python train.py --n_layer=14 --d_model=256 --n_experts=64 --experts_per_token=8 --d_expert=48 --d_shared_expert=0 --activation="squared_reglu" --moe_layers=[1, 2, 3, 4, 5, 6, 7, 8, 9, 10, 11, 12, 13] --router_score="softmax" --normalize_top_k=true --routed_scale=1.0 --balance_loss=0.00696 --balance_bias=false --router_z_loss=0.001 --init_std_router=0.0104 --lr_router=0.000896 --n_head=2 --n_kv_head=1 --head_dim=128 --vocab_size=8192 --norm="rmsnorm" --norm_place="pre" --norm_eps=1e-06 --positions="rope" --rope_base=500000.0 --rope_fraction=1.0 --qk_norm=false --attn_scale=0.0884 --tie_embeddings=false --parallel_block=false --init="normal" --init_std_qkv=0.0374 --init_std_o=0.00707 --init_std_up=0.0374 --init_std_down=0.00707 --optimizer="muon" --lr=0.00696 --lr_mult_o=1.5 --lr_mult_down=2.0 --beta1=0.9 --lr_head=0.00796 --grad_clip=1.0 --warmup_steps=200 --schedule="cos" --final_lr_fraction=0.03 --batch_tokens=32768 --seq_len=512 --doc_mask=true --train_tokens=307700000 --steps=9391 --dataset="wikipedia_en"
Below are experts of layer 2 (counted from 0) of a mixture-of-experts language model. Rows are named router (the router's row for the expert) and show model dimensions 192-223. Each number is 128 + 32 x the weight over its row's rms, rounded and kept within 0 to 255. Numbers have three digits each.
After each expert's rows: "gets" lists some tokens that make up at least twice as much of what it gets as of all text; "comes after" lists some tokens at least twice as common just before its tokens as in all text. This comes from a sample of Wikipedia text that the model never trained on. Tokens count by the router's weight.

# expert 53
router:086100162103167152162095147137166102142074170091161156095095153104168147103140094154097150161089
gets: " |", ".", ")", " with", " in", ","
comes after: "0", ")", "4", "3", "5", "6"

# expert 54
router:093091161102159160163092151140174106148079166102163164093089160097164150098153093159098146159093
gets: "-", "|", " a", " S", " A", "S"
comes after: "\n", " \"", " (", " is", " as", "=="

# expert 17
router:099103157111166164171088153139164105160079174097165161098096156104164157094133094150097152154085
gets: "1", "2", "9", "3", "0", "6"
comes after: " ", "1", "2", "–", "0", " ("

# expert 5
router:099100162100176153163088146149163109158064169093163152096093154102171160105132098158100148165087
gets: "4", "1", "3", "5", "6", " S"
comes after: " ", " (", " \"", "–", "/", "°"

# expert 57
router:090101164112160153162094154131164106143066165097155161102091159100160151093132095155101138165093
gets: "\n", " the", " ", ":", " to", " was"
comes after: " |", "\n", " of", " in", ")", "|"

# expert 26
router:098100154107171160166091156129164115141079168100158154089088160094167161096138098145095149154093
gets: "0", "1", "2", "4", "i", "|"
comes after: " ", "2", "1", "0", "–", "'"

# expert 13
router:099094148092161150165098151139164115130067167092153151097094163108165160110141090143096143157098
gets: " |", ",", "1", ";", "|", "."
comes after: "\n", "0", ")", "4", "3", "8"

# expert 45
router:091103156110165158161089154144159105149063160093158158092090158105169153105137091157092149151089
gets: "1", " in", "6", "7", "'", "-"
comes after: " ", " (", "–", " \"", "/", "d"

# expert 34
router:093099169103160158161095155118165105144084171103150159095087156098162149087145099139095147152095
gets: " the", "-", " a", " of", " The", "|"
comes after: "\n", " of", " in", " to", " for", " as"

# expert 38
router:095101167094158153161091152142159105146080173099157164094093151101174160106133087146096146158088
gets: " ", ",", "9", " (", " to", " in"
comes after: " |", "|", ";", " /", " October", " March"

# expert 9
router:100096151111164154166086161135169108140082162094154164093087162105154151097131097154098144158085
gets: "9", "3", "2", "4", "6", "5"
comes after: "1", " ", "9", "0", "2", "8"

# expert 18
router:098099157108172157161085154149161108146094167099158158090082158105167150099131089148098146163085
gets: "2", "3", "4", "5", "6", "8"
comes after: " ", "1", "9", " (", "–", "8"

# expert 3
router:091108153088189160189067147145155092165059156100139139109102131113172146107138088135102139154051
gets: " ", " R", " B", " L", " M", " T"
comes after: " |", "-", " B", " P", " K", " M"

# expert 35
router:089097162099162157173095152123166111147072161101160163088086152100172155100130090152092141144095
gets: " the", "|", " a", " was", " |", "1"
comes after: "\n", " of", " in", " was", " and", " is"

# expert 16
router:121132166138179137147048143128136112159110229120128115117124116097165151115148095147102135141098
gets: " ", "1", " (", "2", "–", "3"
comes after: " ", " |", "|", "–", " (", ";"

# expert 56
router:093108161097170158167088152132158112163089170103156149095087155102157163099137095153090150159085
gets: " ", "0", "5", "i", "7", "s"
comes after: " |", "0", ";", " March", " January", "r"

# expert 1
router:098095165108165147166093154132159108156077164092156157096086158101174153096129090151096156150092
gets: ",", "2", " the", "3", "4", "5"
comes after: " ", "9", "8", " as", " on", " is"

# expert 52
router:096091162103171159165088153141165111140068170093156155093098155102164156099151092149097158165095
gets: " ", "-", ".", " (", " on", " –"
comes after: " |", "\n", "|", ";", " /", " April"

# expert 2
router:096107160104162156163090156126166105166065165097155162101093160099163160107135098144092150164097
gets: " ", " a", " K", " C", "C", "A"
comes after: " |", "|", ";", " October", " March", " January"

# expert 51
router:097097155104165158164087154140164106150084171093169151090092158093159154097137099159097137154089
gets: "0", "5", " in", "2", "7", "9"
comes after: "2", "0", "9", "1", ".", "8"

# expert 62
router:084088155106159155164091154148168111159075163099152160097089155092161142107139090148095141155085
gets: " the", " The", " that", " P", " D", " his"
comes after: " of", ".", " in", " and", " to", " for"

# expert 46
router:095092160099166152161095156136167108156071173103163157095096151101165158101121088151091151156096
gets: " ", "\n", " in", " (", ":", "s"
comes after: " |", "'", "|", ")", ";", " ="

# expert 32
router:127104141144152119219058137127124132148156184112126148100088137134154173083147097138113126132072
gets: "0", "9", "2", "8", "1", "5"
comes after: " ", "1", "2", "0", "9", "8"

# expert 61
router:098089163102155161167099155119179113145067163094157162097086154102163155093141092157094149154096
gets: " |", " and", " in", ":", "-", ")"
comes after: "\n", ")", "4", "3", "5", "6"

# expert 29
router:093095164111170148164087160126164104148077172089148156095090160106168160106135094137095133158093
gets: ",", " |", " ", " and", "0", "8"
comes after: "2", "0", "6", "7", ";", "%"

# expert 55
router:091101164111163147164093149118164108155068168095149158092094156109160151105133091149092145158094
gets: "\n", "9", "0", "7", " M", " R"
comes after: ".", "\n", "1", ")", "==", " ="

# expert 28
router:091091180141148128161111153121182126119114184101170148098099137100162129088122115110114129165117
gets: "\n", "|", " \"", " (", "==", "\""
comes after: "\n", " |", ".", ")", "==", " ="